From a checkpoint of a small mixture-of-experts model trained on Wikipedia.
Size: 11 layers, vocabulary 4389, 48.6M parameters.
Experts: 40 experts in each of 11 layers, 192 squared ReLU neurons an expert, 2 picks a token, a softmax router.
Training: a variant of Muon for the experts, 458M tokens.
Below are experts of layer 6 (counted from 0) of a mixture-of-experts language model. Rows are named router (the router's row for the expert), up (a neuron's input weights, with its number) and show model dimensions 0-127. Each number is 128 + 32 x the weight over its row's rms, rounded and kept within 0 to 255. Numbers have three digits each.
After each expert's rows: a language model's description of what the expert responds to. This comes from a sample of Wikipedia text that the model never trained on.

# expert 38
router:186134102112131135103133059138139104147059109105124149101122123133146106114168117125084081101124128054100120135187138195165109134145067178157082095088177139071193123104127105153079154104100117134128099131110148118168120190102108161159104097162216097150177135101067135097121116099154149127101174090086092187090143112145126110108125140107175124109080163160135134131171121163114108083163
up2:122196168159098112147150151130148152110153097125171166129096094114074161075133148126111164134174141126128156168147115099128116162147135112089078117156123139102128174171145134106093143134073159139132131116140086102144133069143123142125130061099076097163137106052062140139125083127118092085178137153124113126096133054129161196090130129148094134131125159128146039150118173110159240158163
up3:159159088154104134132166208144051168168146177064162138128061189138135076119118129042112145060080160124094106096153100123087136148110095022103099145156155125080093160145146114180124163138107153144100150141142136138131138148090190119109094109095157184048102108126130083108159097103143093138137060133109108058144084111086135129171119113138171091124117122162124099145175167085129120170141
up4:115092117137147073128087110107162126101142115117052136145135127118123164144102134106153089143166102055140094128140109089095149091082137117121172064108062121154101090118128128118124120075149144130102106084111154159093200099119145140176118106154080127164089086105136118181117143056099104046181134167094112070094055143093168117140126114141119142132130114118110145137149174092128055159121
up5:100130113139170082128141130082092120151134081097144075092107088140118145125061131162113140136139150177146151161106170078058135152151140157129124119119103190090118135127134175113092084088123110094128098132105146057126167085149135130145145095154130160140131099163154133133123113124063104133120095104098139131120132117093170130143118135092116176114106104117137114093054150129215086104137
up6:080134103104137072075075183160139081150135130155056173097173135128086148096165074174126161130150106167146137116172091153111114171147133142194167133110078181085172098143156098145135110137112110127181084152128097123076125134178119171095147087113134136121150135145142105165121171133155107154144178143150050078136068167140097092116102125182121122127092096158169077083100150145133095216100
up7:132060124092113139158182125133136108135092136128107128110179085069094141174126107171152143158107112145137178084105160105193115151144164139095097141096143150141123169124163092130107116151134141148153131119145116141114138110173083140217121077132195100096105156127206115140204095096124193117166098148172134169137148119133134146100106122128131114093134117137137090058185117173078039129171
up8:122068114109120116107137125207105122106126102127135065147101065162118148109174117167141105094085103150152116092178153146103089143130114144076155162144140134115084132132154098135121095103166129113198136163181158215106130104111121081068164119155105155110138121100120122085102124127124112187113103082128136064172101148075147033146112123095084093146136135181077110075075104090111122091130
up9:122136060101161126169119138090163145118073112100109057085121153142139128181161068131137149144091113133102140100132126155094142141164155160133111145129138121147144106116147113197142221127121140123135190121118118132163150154167149122111127158055136132135159093085128151112157129093114135116107130163131202167077120103115168117192041106128145126126178091080127139104062094121141083150116
up10:149119126160099109162112162106136136135139151121123173182082089081148092162165127075102084163069078179173119135113187083135193096157089145149129082115147139106107073130118142100141097174151122132103123065112052136129155156124145204135168056119078160086117130136135140136216154065143042171137119131129138157121131128074166203140137120125115173164108080136115142183106145091143108152147
up11:096160159156100115113181167111142120093163111097122099073152129067164158152131155168176129091103088152133099131140191170072107105044134115119158142185172158159145162104136126133103160134172104114149154092114103087137131140178128086103169126158131113135098175125176070139160156076200174090185129149173094085140109135134135126087097118121128087083147179081122148096117131126100120148126
up12:171088132150082156162137099090175128116120120111182146132179156140134183129150127129105065132140113115168130086109164091160069178088103123132124132118091119161147067159145105086111158081147099094141184103087121120131101124151106133207109185127069133096120082132088158162132172179072162071060115109140117113105174070141107130117188095103119169219178142136099173176104155120179107161113
up13:153181132125141151115154151111101089113098084180104052148143127084159136131193152188136098142133103102179136135060120143158146154093091162117146133148151089087103133168131097156121088143178208088184129136133193088133121142125178132156199076083125065104147133135092094124090129126112153133104116128115190137112083127106094154115125068102146154110102126093150122128102108145070188113117
Description: Later digits in tables. Second and later digits of numbers in table cells, event numbers, minute marks, years and coordinates, such as Bellator 298, 53'.

# expert 8
router:186160086106187169149147161179071110143149115123068141162129074131110105083134186155183080134155053159131152091145153111103081116123067154076158129182097143124088155074158094120162147127088074139143126105153153180140122092100162163145157111168142136093129155106135106106163165089095149146160145039128093179166139101152179132127142092117109114152141088135147226175090085082151137120130
up0:064178086123107084115162164158114152121139159106122182225197191131145121104177130136111130178124184140132134113102098119142108099086187125079120164104133065179105137170159142127160148095177122127142219175171130140106100146088149083145130126078122129114058095128150113127139112154097125137141081112102100121144119170169147136092089105095090144166135103118112124116173062103161142103169
up1:110119147151125147119087199155171179120157147151127151099177137131146135126112114179048127084135137170118052130091160150158128120135102175147148107166163146169057160155120126086085144084128135134185118142133074109099109095153197107100140153099178068123109181147118106123183137116131045132153159131173115139127125126101146115126134114134143095134164092120155156148089118140184128095129
up2:170070112122100151123116139058170141131174135117114155137111129138125116195211074138096088159148139173169059145210123131136135184114109103115123129115125146181103119078097166171123134154134139119107137121125101145143150092138159103204132149138195173143110132091137176131128118079103151123152107098187138093150078125116159079163128125177119103135115091141142102122102147107127058119131
up3:104148102151078150105106144172096138102190143166110169150144137101078113143135125119130145136174163124151103132201120168066142135085154181087068109123097152152102104143142157137125111137195166138143070138178115145129199140156129082165104103141057103105130140123131130114140082100082098104141190175105101191163113147124098180174146078087202170076161053104112122172163125178102140167106
up4:134071149110121096064125111091114128119132127117094163108160068110191159153181127144128109114106113164151151165116123104130152066105163148103157077118110109116063142144132135170096082187210101119199130097147137154169130158091157082096120173132136188093109099101145078146124154153084115151143137145122139114135125094197161147062128162134142131146144068166163119133197134148154159076119
up5:152110142157129157171128141119130169138088151106122126099141199181111112111180062124122117186102153138028120123145115101106124129087136143132082108133128160074167107090123145178148095135146170059167100153144200107122114131136124144137188118225122152124141112119108138131117085112136150130115121111144141102127085130101081172077165097126164100052138117094083131080192122103157118148165
up6:157163126142157153133130160067108103119105141103177166181162142114120069112105147071079185149124159162178154142189103112095123105182083129081101152100127158118151105115115118131121099123132119115126109103124133075121156117095144063116152071076128125159170163125219173137154174172160156131160139178101105093120166187154133083125157135131147119111160124076117176106185097119156183124135
up7:193127100083130154119082120151208126118159129155145066085172104158119134138118133126144123166115121129142185120109138144119144136159114131132102152156147171107077128135157067125142117180103139064133132145113100179158047124110115141068125078140139115185171108084144150097135114163093115074130191117154078145106144136159171100126085104150158077151127136094166125114164120018097145164122
up8:169152158133116109123149135093101132156147175076139161129057121127149122098179128085132174176110083134191128174050142076175155151114130161153115147079112171126070101105116084138137183062122181123157093212141137128186160167113141146100056118093143131094167108114140162143090101182159125120138064089125160102184128131085119136148122146123209189121138219112115191051137103180118158097112
up9:099140188137128090137151163103212158099071148126117086117082121134164096075158203144119117170096136165117128146119146121100074127124128146066140151161101118103151119112140059132086097137115126109132091139155158113132074116166199143174138043113146133094154108150100086145170066109090130128126125121098079122188101099109178161090096121138170131038121122160089121122064182139101132109103
up10:125128177149144138148139176117106150088112107179098086114119143136078111082081079176126034139116149144101124140124104112130167159102094096119129103170129145161099121137165164132174101167173130115144099069133094116100131176168095176173186119146096137113178100152091084133113084102098087137140144138129132127096176179108131073150084081110179115149128050121113139165130169155104122161136
up11:140147133107137128150112149107125133095128132152161177048121115077142125173163112155125125155122188170138186104149152151137157179149091131073151170142102141143081138128177079152137145116149112102165116137118107146149116161150119075134150111122153083069141139198089109115108136081131136165114155170118179184090092173134088094161111177104127118138161112151112132152092124148181136133093
Description: Titles of works. Words and word pieces inside song, album, film and book titles, often in quotes or track lists, such as You, Love, Night.

# expert 3
router:130129136112116172119145114131085130129163112126145074127114144139155071151161149103117140094128101061089145166096083096200160100070148109144124066152174118171118127154097102150149053162064147127193170150160111146183122103140155113109135134042105142111155161118151095208194101088114078133094117147188149127171088049131123156113126112144152135187110147164087142161173104117092169160091
up2:069065165142090125105157151153155113086093108085108153118108179146120161174119168157190149184123146087111076156128079154126164170123153145132101136126154160149083105125149123104098148122127131092090094153170185097135160155116143127113131130164134106102118162149157145143119079166133088087139126082197170125139086123149135106110153146141107115157157146156092063097162084158155129170145
up3:125124145115166125094083113146169069133114160121134108059185128124157155100138173098151085115117040050176092163131127111134099161139136169121145112147125106071109151130100151073033144094156149181082133112109157165152137072120170107110154076121178160073075148097184109051165084160149138111123120095143139098125107111124131103109111184117105134199083089141135128159154109114134106120126
up4:126141148064107121115131109076107112108116116127154138169203099073144103115124165127134172099149098051136147171194163097158168127071105197126182106103161108122130159082170113121149164139194180199093137132085181071056124189116128151164131128207129105170087097109079200122134156138177107080077211120101122096130148118114128142160152107170158154159125067187120164151137079149149121148140
up5:124143150117142123114111157139133085132081138129080124145159095136143137110153153174149092127163033069116158154099102162131140151117128117076084079146110078105142134080154142111139129124115103141126110121106071115083123137172160137114132120089119128201117148107155112107082083183082069118116149106162148067120140087158128070161125102076114104122106162149088141106178119065162108128151
up6:116103109128197090030132109101151170122166089153121121090164182096125144202203098158108104128114116120126112103125152098110147092081129105141018097138152122088147145150133098078044134127138170159115099122119147056097164124113081119155120131137144143177169146107078086199108110061121205135045157183145082115112130099124093121104100149150125129111122146127133152134118095144088148142089
up7:126119139122110071097096073113114111092070094178140140172134111104109053095107107105177158100112125118146139142101130078125155120106148150138124143139162119135121143170192187128122150143135082107158154122191123187157084126070159134071178081115090101100186099068124205050144130102136103096120159156189134175120080151096050164097110146126135110159091130099125159103107236147066139154086
up8:123110119074135167131120150111118110138091182137097123158154151101129161153129147118163126159183157105136093104124158127141109101173164148166132106080122112065107075143160103153115098089164127048110179101149110163089165121108184118107106185160086135096234165153113104161156161146174138061163102122131140161128088122085154079132142115077104104160107137124096102130194102104107097093083
up9:138092136138150169102144111135141127090103143150125120088123181197127108177114128168098095103123166063187104177235125159103133151129156138147173150157159122150156164080137063121098111101109142093157123202141133087138149060153147125113093086088105096111149127109092073171183134223115124079143101125075116140149140147086143134097099171114092163162079108144153082126156093139104138103140
up10:121121113160122071132124132138119109126098185167121134069112064149207138132129101083078133206175146164144099157088084141084129163094098173131123154099101103138097166167155099092122100166175145105145131157110135155151155121107126100171128102202109092127113118184163088129130149145124139130108166153117023179148184089100167118182191109127109132145107110099153143162104164085130092121185
up11:139141094115090143109140148152175187089183149107121123126175120121145073141136154086101165118087145124079127127153221144141160135126099152186086180097119151147145156140111186104121114110157168128156129099102130158162136194173099108157131145106124131131065131131089131183112125136151135178108123164149117087133112099147090114170077084133109118124111168099086168189085072161124191118072
up12:085104104143197172143049134138080168134138089139102151113114132106119154126096178128060129134074155107113086171138116177124138114108177142150137116135049130123105144061103087083131103127174137098139158119137122120145119133184216174122122187114112149168211080123159122153137185139124168094162087104150122153102154129121173181062100125153189142123091112161156125146156097122074104138136
up13:121138126089092146154146163123108139110107105179149155123174057116129150190086099093130143086075128127151108157136150164159130184123027127102120170095125071143099149127097088143076159116098139094151092111133139118211178124120131097122092136051162164087106109152202136149128172156146127146124138116147195135139162092112153135123151068089100139137134111121154110123137086131124155127108
Description: Mid-word Latinate stems. Word-initial or inner pieces of long Latinate words before suffixes like -ation, -ial, such as reloc(ation), offic(e), prov(incial), equ(al).

# expert 20
router:118138148173146133153095174135174094160092108121149079065085123165078156194101158141100150064090143167077149106134139120158130092157129179144093163068132090154152127128109156114157089105152142162106144163137126070106169154106066119109159162153137126115099207136101165152171115124099127172157097125140083166125103072079120116158130143166116121121145181133101150151130118154108204102158
up0:125149121112109155193159075112145141128099130188119121112119145117169102151107126128157152118125134158130139110190125101126106094082126129174124102169139091135063045142141031092186106143157163134121083076138145093196135130131073150170114056109087169154113092104144112136199163099090083176177123165126157122143102168153143107092178137099102138146130172091126143160121113118122145188183
up1:122152144157112103131099136150129111189176122123103147046114138100095115106122170154116154137154111109122148063161107163108156084186127073128104094101103145123129139081162121156154140162139168132182181129116158119162132176161123118142174113066146154123161083180082144090156109165111147070203121126186148124123132151097086064088118107181123140129164099058139211114183125131131102125129
up2:160125157146137115123109094124173122136129108174122131105159138178091057098101182169133145148159185119131105120104132123124159110118120160113057124123122125107132136124149109095200151087173132143121091177141121070140104089157143173116175119061090188097153188153140141155199129106118096094118101132181139119157169123133094174143047116061151101105148102121108074163085160132147154120104
up3:095150192108117101122096158144126110120101138085122121165150145165087168042152125092130097085111112132113165148115116094080142155092094123120160170150103093134162118172156090057120148171181143132185090101104147091101121066133118067123167130125148130139120073126122146083160130108133129129174110083163145142139130107129095131167107107154082135120174170162125115131151162108052147167148
up4:121151142159089143118134137185105136124094098147144186134150068141153088165138139112150145174108147149094166173094100167139148117141137123094052158133167103117130140123121210106123171162086124140145092102160101122153104136136144139134069099138047156152165132159078153138127162119159109151176141120154181159127149107131158138107149086112146172123181172101152152105129176168150186135080
up5:125121145153167122198122115112121111169099135149085107081175125182058108134161156093151145088089130122207142057146117084163131148146098080128160115151112180129110113170148158120123108154160064128122114081120091119136133141092137126109204201173099072137169095146066149130137138141123084157114095126104127194177114099092142094132120200132188164153081151109135109080148151100080145141140
up6:057186100159142127117077081155117174154215087126142122099127128119169169163089077138078155105129149092152128124123144179101089124116116137167124167156124093134182088132147127127106124172116179092150073102182091106191127132159141111152127106159103132152128153141123121142115071130137187163130109068142154089151176148136123182110111125162097136110131113100097113094130186127124164082131
up7:127160153171140093150230172139153109153136112074181097091112136109093077081095124132155144107100120131117151143190087120145138147077114099120076128076129082150091205196098089108137144124153089091111119166133088145144088039185133151092162156080143100151114119180168158137144126105154135110125145108156169136094098066181136140121102131139159127115119097110153078119110080128106152167179
up8:139175177127054123193152090107137132137116119136124107129134116150103058092094158100123205089083185190164137206125165120119128125108124141114088114046146102138091118120133112113093126145130134136161110076161125138130092142093148126178107123192172101145114115155106161094123091099153118125066160133112110132072128183163142165086151104107143134078197129106085162115083158094145084157121
up9:055093129102153149094120119129103123119071127183137112121142170167160115169078113044115118217083133215140117142120146194143128104072077141106100163075190106114091135123145120139122098174172120130146167103115152153082188135075162161103114086175115132158127154081097137175114115113104129152125120167118110179117127143114120105141115118120095169168110126162140102172072144040092105195054
up10:086077186141118161091118153133132162126121132122083159130176168105087134098123171128121130129149141134102135118065144158143145122116028084071089095123125167129111094059116135155105128122086139083156196139111188111126155144116109128098116183148135148153101173140082118158143110137149106113162107108153163155152135130121106145166136183135093117137065144097219177113105104130143149206138
up11:116124105163118139086109095097131112158084135125151168098127133194088106128125110157120146162150118073154140129132103078115167114127151159137058135167149123095128134165120150132093063142166125092135189125104103112113171135073121131116113148199147171194114165123083097129100104090093204163120139137099154142129152094159118118108110057123116129151138160139065085117118094129140158144121
Description: Academic field names. Stems of disciplines and fields like econom-ics, mat-hemat-ics, social, music, techn, cult, plus the See in See also headings.

# expert 18
router:140128158083156128100103081145153104138120112125107072123119107113101151080049104131140129114100140144219129065065092106148104150080119066069183132179167108136111161101107133143102140131120165109089156117117126142153161108116111145141140158091120078095060107126074121138146106168115133168175123177151147174151138151115096168105120224133143119134130164154138164183208159075135141111135
up0:086117121145141149216096127106129131154126144126133054153072183164101137142128125162110169096126120131081154170116123153126110147151181152074153104184164088209142177178149120092136169119111145085095149112055125103116163182122109067082087111134100115149077128095159119144109132159130116121149094156181191106140117118108149140143135141103161187181182077103109134069133138094155092133115
up1:131082164130181125149208122092088141095092154129091114110133089075139080132116117065133157069113172134186158102100137074104110122104177132150142137140151128139194109131138180146130109148153176142140116111189118087160121217115106153110140091149127132120070182116123159134137188091115113146096148153144171133098097087119105168105128114064118122122183118139116147133126170095113166033180
up2:124142136112145107131184085076079120124127134132160119087144140120131098154162157098100133092088215146156129143121073108156100105089086117052070116149172143140168216026095155121170125120113134110080088113133083138108117097105096126144181128156147116163110083103099151106091130154118075095193144168076140142099112149104131177081110133113136107096097147109165182170098072122142162081082
up3:131113092141155070121111132075190091099123131165142138067175129143125091177186078119134131103127122098166175148120087113127099156097187178111113109164132130100104137145138143145150090162120167112082117142118048108162160141072090122142187146076174040223104097135106138160111117101163076109066138124175130173096097084113111103104085143130158123069069097120095111182095182105092150112078
up4:114119111138147174105117142146157124070149100103146140115161114126142166100113138129098093148158092105131166087129106160124076126139143108089119121085128108153107111121110093144125129158141156118088076090114106143121155060082145113068102095185109141159109114107118132161198105204108109163177127147198196092077125167099147162166097151119158071107103159116083118123163147181118109071077
up5:092098077114087087166090103082098121161164163162022155139153099144172121152121168121153093129092132085070164138091104183174123113140102111120100137095137112095157139077129133155081118071108066138130106142133093141153139205153100055121112120102144127139119041141161134158099135086130137145174165143152110146108130135113131146147114153125122131050131088147159119163127109143094043153183
up6:167079090089118120170123126141147151098165137165074135100170111109127121161134143103132104118141080150124159084129141119078124068053109187119090148088175068110108157125088088154151194104118165105102154181083121148110112102131170153112130070121045113093103156101133139164135149085136145085142084167080137107135150140129137086139142174136129123077164129065103175059173143086162079100177
up7:071064220100100117119149091085148163143140120120145160144096134137113152132100185117104137128132054107151100125101117157139066109165132169207167106124124144124144140110159054107042119175104148165166196153142205137074160127133130130081137058122116115126126107157088102127140148093139147131146148123184131116096083150084134106133137152160103111153128148114068114107190154140080130195170
up8:186142133150173121137140120137106119077138150142150097108118124118148135117133126137137101137131156129109101073117151119106099126095127153177201154095090121115147125153179157112098101149180151060168127137178125144128112089136107119127188148121146096138112041129120123111139142155164150063155147115122160142115120103177183105167149153127087112079119145073101112094149069146121110090141
up9:120150129118110065126139090071082130131205085122145136109127130078167144131101148116146121087097116087090128157127186152111105113130200123132108090166164103167085065106132080119142085080117114137077170124127149086155156129098105171128114112180181108138156117095138204144083217140083149122126113074133128137191144126182160137085042115124083162167154112142127141149071093102132105106147
up10:174067115129101121152092180182109177137204116113131100136124122110165132146110192087151188120175157096078142099142131067111136089145085103183110153138112160077122109113112112093170112098124153109180192203136170146155142110116102139135096099101101098180128129100161108104116105146162084131100118253143163149122112091150146148157112145135107127039119102142116156106172076139190159089153
up11:130105157124162115129150158155078154144124118160140129099128138114143108147160139134125120138110167108128101111111096131088145114122154121099188139141198159139154076170081163141185094098155142109148109144118147124029115120148061140119096123069046114153124118153142109162106113133035080124074115144152136121097192130144112144073111183137160133117137122186130145103127145145073144104050
Description: Surname pieces. Capital letters and inner pieces of personal surnames, often non-English or Irish, such as O'D-onnell, Fer-r-er, McC, -ić.

# expert 32
router:148110118094109159090124115163179102152161089136112116132174089147074132120203092105154202139085084082155172065144144118121196172142132090079108076160138159170115067121123170165145157139142073162122144113085117173182146136135153150140060096151120186094179117116067163090059121100155103174102165085143139098080124185108104072139112155104086119129101134067164162148075099114094144158110
up2:117160117128140108152136144088119085093110163140159178133140155193152131089160140075110161075068098166106092117069086124136157148114130145129147147126154097112177196134185143150143164119147045122142104158105098085106151142096057057113096081134158125109112118127079111073148055171075133041070124170166138128143093176068172122169115125137153146141161083081135093099154094087149168108136
up3:049055132136143109103144076147131109179149143159143148085136127126137102084120097160085090152150126104112166115145139150140194202125169203177101203086106092144152090148102167128162095119148197166126154151135092048104161174168131108082139101138155099072127103126150151163077111139164074149098059096106156102110099078167147106182116110127156096143130109145135136149099183092172141164108
up4:120125143155118073154104161160121122102108206157057114101134123094141092089117127054127198092135096154083125102156170095161142150151153161127193153113150130176136085128133073139148140088091112115124136129152120107141155138152097107112101166151042096119088121095125102153153125147158104154082135085161130194135112141146140131133105107153099138137120115096088136096169128138123069097064
up5:092098141114114141083100152122137158101084114166098164184090116141187092215175130136096147111116105142130145071105133139081093180175146146102070194143127103118099109129158074129134104078174103064116135110115120123117079207119120165141134065169144133102128099137163138143160134141150085140070150189132128106112110101132203157144087132062122144122150145143126070106142106169085111110186
up6:141152121171140109105111148122137144035101129160113159093101114129133138091137122100124204152110093118156091099069112129208145188048119107125119119155110147094131100080135104101092167128147124087102175133119121108177165136134136137104173094106164145082095061133167158104115116116079097155171125136121151167155120152195171089142108145174163111121056152171118169110145101180116138106103
up7:071186146089118139171078162166128147133133108137203139093135101091173169166150182095156103136155134129068127156132103099076075153150162174095032174102133128151139035134181143058168090121117103136058122074095131136120127130076133137169144109107160125139112132136160112061165162106163130084140117107149109106148128102092144084153133150146130102165156113067062110079070139124093180220113
up8:153110154137078095145105116137094135117158089109126126124095147133140126098149111216077134061145079104193183159095164099181125178119147107135105151137114140054084107150145145118168146135137169135130107139136083124149076142092114102161083127139134150159042134068136080182095108161200120088136103154072144093107117147092132141158053124108100111117123170123168178086134117113169108089146
up9:115146147126093126104105132090115146141142185156140150111202099137128102143200141147133156129126114113082101140169102222066181129127160103120141099125106072140116109031088149117109127134179196125112109145144139173123141136131175179139088068115138215110082134134108093110140155179083131091102133172145095162128064107141072118128125069151110127155124144126091166123096109135163171096157
up10:122158172119166132135137172142161148093119127168174109157148162124148180150136105112091105079160090125160143156138163118102124131124128174177118077115146148163085115138125122162113105147132138145127133120101151103175124070171137162115179136070148141130078086164126151127117114135143088188117103046163130139152150113080172147119131107148230190143176164179042167156163069142183156194124
up11:103117095132132146137165074131107119117141146158136107079132159112110166137114145127159133152068156121147100123087121121096140162101200130083129107122094074146116127087060152111111169117141131121133105133109094098122076088134122166097069116107139180119151115148148124168110157171122172152141167101152151156083086128132139131170089154116142142108143189180155110088111067145093148180120
up12:126157136157092105163164137150120168140110129159092131150132120087158096080128101177095122169151093123164083088133079139137142159160156113150125119145126153205131144139145112145149123192127144091089142133158120077121125122101131129141157067122179067105142172150132153153117174148156162109164154082113109137095140193112122078150085145071182141086133130112114185128106134128130131146174
up13:144121099129068127179116091135132138122128071152085103161174137137190175167105105150129100143068129121107157098089103132162158108126142155143067151155128124107161092194158184153176130116138125123117168154095153055117126152123113131164090129149070148101108110139164164176160096178090090076120156146119116147153113090108096135115093159086130112165120101140095096173157154118118097148071
Description: Foreign name pieces. Short pieces inside foreign personal and place names after a capital letter, such as S-ad-dam, V-f-B, W-el-ch, accented letters.

# expert 13
router:151088093137147167164174176077112119131138127132143135154135120162085082112123167135187130091110105169115112101112108114131168088141058089155134145101073114145098096122126054061155111109150131167212053161123130145119100086157058142112154173082135130106098168092109099146172181167078130129138138141062163145141156122119112111149153068124078121082118124168062125163125115151125141132173
up2:175151112108074109110173134138114126154075081114135127131202108125147149169090138157122180105131117144125131185130134138178118128128121124118125193094110171017147039172113126136161100090143182149108077126113134133157106146129119154144069085127108112154114141131080125131110158096081125134145104063141082120151118098157113153073075129140184135082106150163121127115132102150116176133126
up3:123083176162104124127112106099082134154118180158138146127187120117076065119106121177183115156124123111145101150160169066157167124154143157128126129119087145129145196150137149118143090132164037173127109124240171117136158152079153105112144116195073120181035140115105138166227143151105106130085113101144179109130104121119074126104117115110137129122118095116123143130140118144078088123082
up4:219159132155098143080167158145145107113126138156123103074146184116138120119205126177093133155126108081115135098149141145104117145083149117114075104133168135136107150137107063107080150092129124139109138162133133043106149129142076100190170119157128077162100121074066088160096129147135120114101122126151118083152138169095166149197188134166145163108176105072123129124112132154111145130158
up5:144109146134129136113133092114130164151129105161143181087123108140070112094148176213118141142098102094156144097114143189215134129193129124154158174131077119159124071145129177093160145140144141111145164156147131149153156130111086145138044148136169207094168139102115087146163154119124151134051144107090137145098105138099116160127092071124080085043177091138176090110160142114130140164124
up6:114151129182154158129136108079160129124173182048149113136119090126092092112127148123200215155112171125108094145101161166084154169130088151143154087088112140108139111118214086127144095117128168098062124103095155107155112087146094102097112162134197095137142123156123086150108120114122149105131101086088107182098126142108168133144104099085118147155091075174119095070090122144203102134145
up7:172146100114095124131134096103112166117102155135164181168122157161047154161118122152156175108110155139142090124085148170166169136103096111173100116099110180053149128119169191140087075211150121139182160163103080087144151183147149094119105081129121134138128137194155121158159156156069152166147146073115168090201157134166107111102106093100170131100145165150093152072149109108176149165166
up8:130073161130174085167110116133170164069145122176078160147111174101062117087149108123090117113216134143078166088124123129119076082110096051140129177133131173154138148121142079092089169111127095160133119154144138090150093128142150082085165132056154149156134103103145178113184128127098121111121169096105134137142158139158069158069122093147194127056092202174106162108179132127167159103107
up9:139135110164094125098147166148143146090132133152137160121156085080104089162071141148121130102112097148114137181105153124123106170133096119163132119154181095131150127126143121113126185068119115139133062122143148092097075126137156190132112171110149183115117092118100172108145148118162164110142061168168092071144151119111188148098131176081151148178115143140061137085140109189135180175145
up10:135101118130132071164103126158144115112061127161105140090128110079131111130150097127133141096125153145117108165120120128136140106105089168103139126124099167095148092118087085120190128203133116132123061126099147123168058119142125120126157140124151169160145132163072138107111135154095159165115126214162114105142145154137171097078081078131101132114105182128136173122138193091114152108135
up11:139158186180142156131122119137144134154113119123155071161147127169148088145117178083096169144175145126146085157096139125146132055159144063087221053123173133151122124144090112120085127160187112093170095053146183133143093164137092134168127109090136124118105144091106134095168110142127067201111106149100121115130115091153162096107122166137114089171164105143154142112190133133177201183148
up12:128099100160096123130115126141023188152143144137044166151101131150118118138142135084175107119088138107093120142154162066117070175100107146100059145150159154163128145083124151205134068128064111124097075161105157094083176124161084090109152118109139121188126153202121134125110115123151088123128146111160139076186155152117121114157077122145136149128120121153119158156138154135105186135113
up13:139131140111152077168127141120149174156132121152120096088140109157153071145058143141107122101152116112121129100117114140110075180144122141171105091154145090127148112121149138134118093190115221112148233114076156078124102057151115100144164080112130154166149145081123190134165142150061172175109105124169104102141107116140130129147121182184111169152127142110122092107166136123125129097149
Description: Nationality and kinship nouns. Nationality adjectives and person nouns after his/her (German, Italian, brother, wife, girl), plus suffix pieces like -on, -ian, -ese.

# expert 35
router:139141139132134133111147108133121131149106161161161099145099108124149141161098182157173127159105221054081109122149153099097168146167163115203145109070131154105141113207138109085112160180072094135125120158136145124161131139091189133157165152136118082168137185149088152176098127171164097087139158212117098150125143132124147170142087111146177119116149094130140065181122141171057121150094
up0:144108206154156082118173122148099128161061122143119162076124163154103107087152070102135142112134100088124143113076158148100114184140119107160050162099117118153141110096172139138153148197163140166082146130115093143139168115191130116105113109126181095119068097089116063107133162110128106167097175116123171149105080210087096140194124096112127064183148143146177095136157151131112145148145
up1:081111197112109079144142183149112108120163177122114043118096140166151095144066130182200148129142192179170155110106058125125109123134142166153076110093118148149095162151133093241152170156141119060163147167175170123125086129107123100110120148178110112098104123070144136163156126176153108100171107064084097117152172150109149152108162141168126119126133137087112141143137157141134122074117
up2:147142093154149082145168118136100102069066159143081102099065143180128104081070125093102114149112149109106183091151122144071121098141132112184150181138196136115153111157177117107118088183185089121106131088098120116116144099182177117151086122161148132193109115094135142127164149107072123096124146166195162155105132158137138146122103088063149106125110149091134093101197132134131097122135
up3:101128117120057076145174124104181157091152177113103146138123103086139122108148135132101114132156117090113138092127088167119114186141097176132137124129045190125169125053130059172124125140162114161091107115131170135162198162096125090152141122114174116096160219167060147139163174133171124156119158174141139163183121122112113171104117111142127156186103136159105143102189123171058106147122
up4:135123141101174075123121115139051086130089179159129079144075145092169063145093144067115158098162184152083084108107113163135176107116169122113079069131118175132098207160155061133136184115092135191092124135191146149122156178205139109081145143105133054146109124173121122094143092119123122115167164143136118089138063125124124141155120164110154153144158138123171130138185120106109138120168
up5:117139147144109123163142183127127148130120110149111122116171118047130117183103067148172135115131127109142130075170125115111163143161133126139099117150142162095164109086130152119168155141111101082096026118126128124122101081121123163080134109207080134147096164112103174112107107149117130167159102151087117171141185132180112204158146090116105130174097143086132128146134181184158201148140
up6:044195127098093116096140083087096156138100129130178088139173040086167153144114128090139151137124110094147072161150155138130092165087110117152141091108125146126171069152143160058162151131139110127086086126111119159115144116069140157120133118163111145152144090116165160156114127133119102189069145145112125148140104134165191163151124125173180156083137145168152177052114146136148082120101
up7:113120122134048200115112120078091109115183105175184187079159165117134127116151137138123128123127143111073064163126070110119143134199120160146097162122132124122111156152140143068102110122114192167084164115083122172153088116164144114096113083138063094122065137123131112118064143089117153140135097124125141203076197126120173098155088145107084122090112174138133038152097107169165108144170
up8:139103108144129128061145087065077145129147089132120131147063078100123144084079117146101167133105152132054091122118139174118159083113112222148090109108142138086151169147134118150153091100171143135144130126081111116113132152158142159129128128183190164142151097128135157172121122087142142138170125164103181038122134128071183143120079182118109107180165133119159191112113125117145138115096
up9:112161208115117131180161117095140143143168142098118133149069139106101135103117139138185172137183197093193124120115163110129133096138106085142122131067177162141119138104062090124146150123136142100155198154111169038176140214141104156144135124155183079175168115136123101125127130113125089141080186168135081128159095140101111128058107103056140127161114108091152184130165089205083116134114
up10:164147118162114089142128161134109154158106139136093155118155210153124116129135167106087157162179129126137194153119128152167081116108112139148099130166148125110095190171111166170171117072154116142133104177126136090093145150078143082169150142094035158137102104132074126157139184184173145091080123217130163124108135089138117146153123139158092178134130190161078148141159121143087159150066
up11:110097114212131122075097161158096117116083140173138143063158175143186106093076148151167094158122109163177101101153112125127191120125184074101106176161121116058174123137162089152184087113138142083149124125153139168101139150095123102126135115123100138107115125134130149125132167110114129114148177187121153068158107138109141132144155154076119076110116118110113117146158143129126149116097
Description: Geographic infobox numbers. Digits, coordinates and field words in place infoboxes, such as coordinate digits, "• Total", "Census division", "Mayor", and parenthesized climate figures.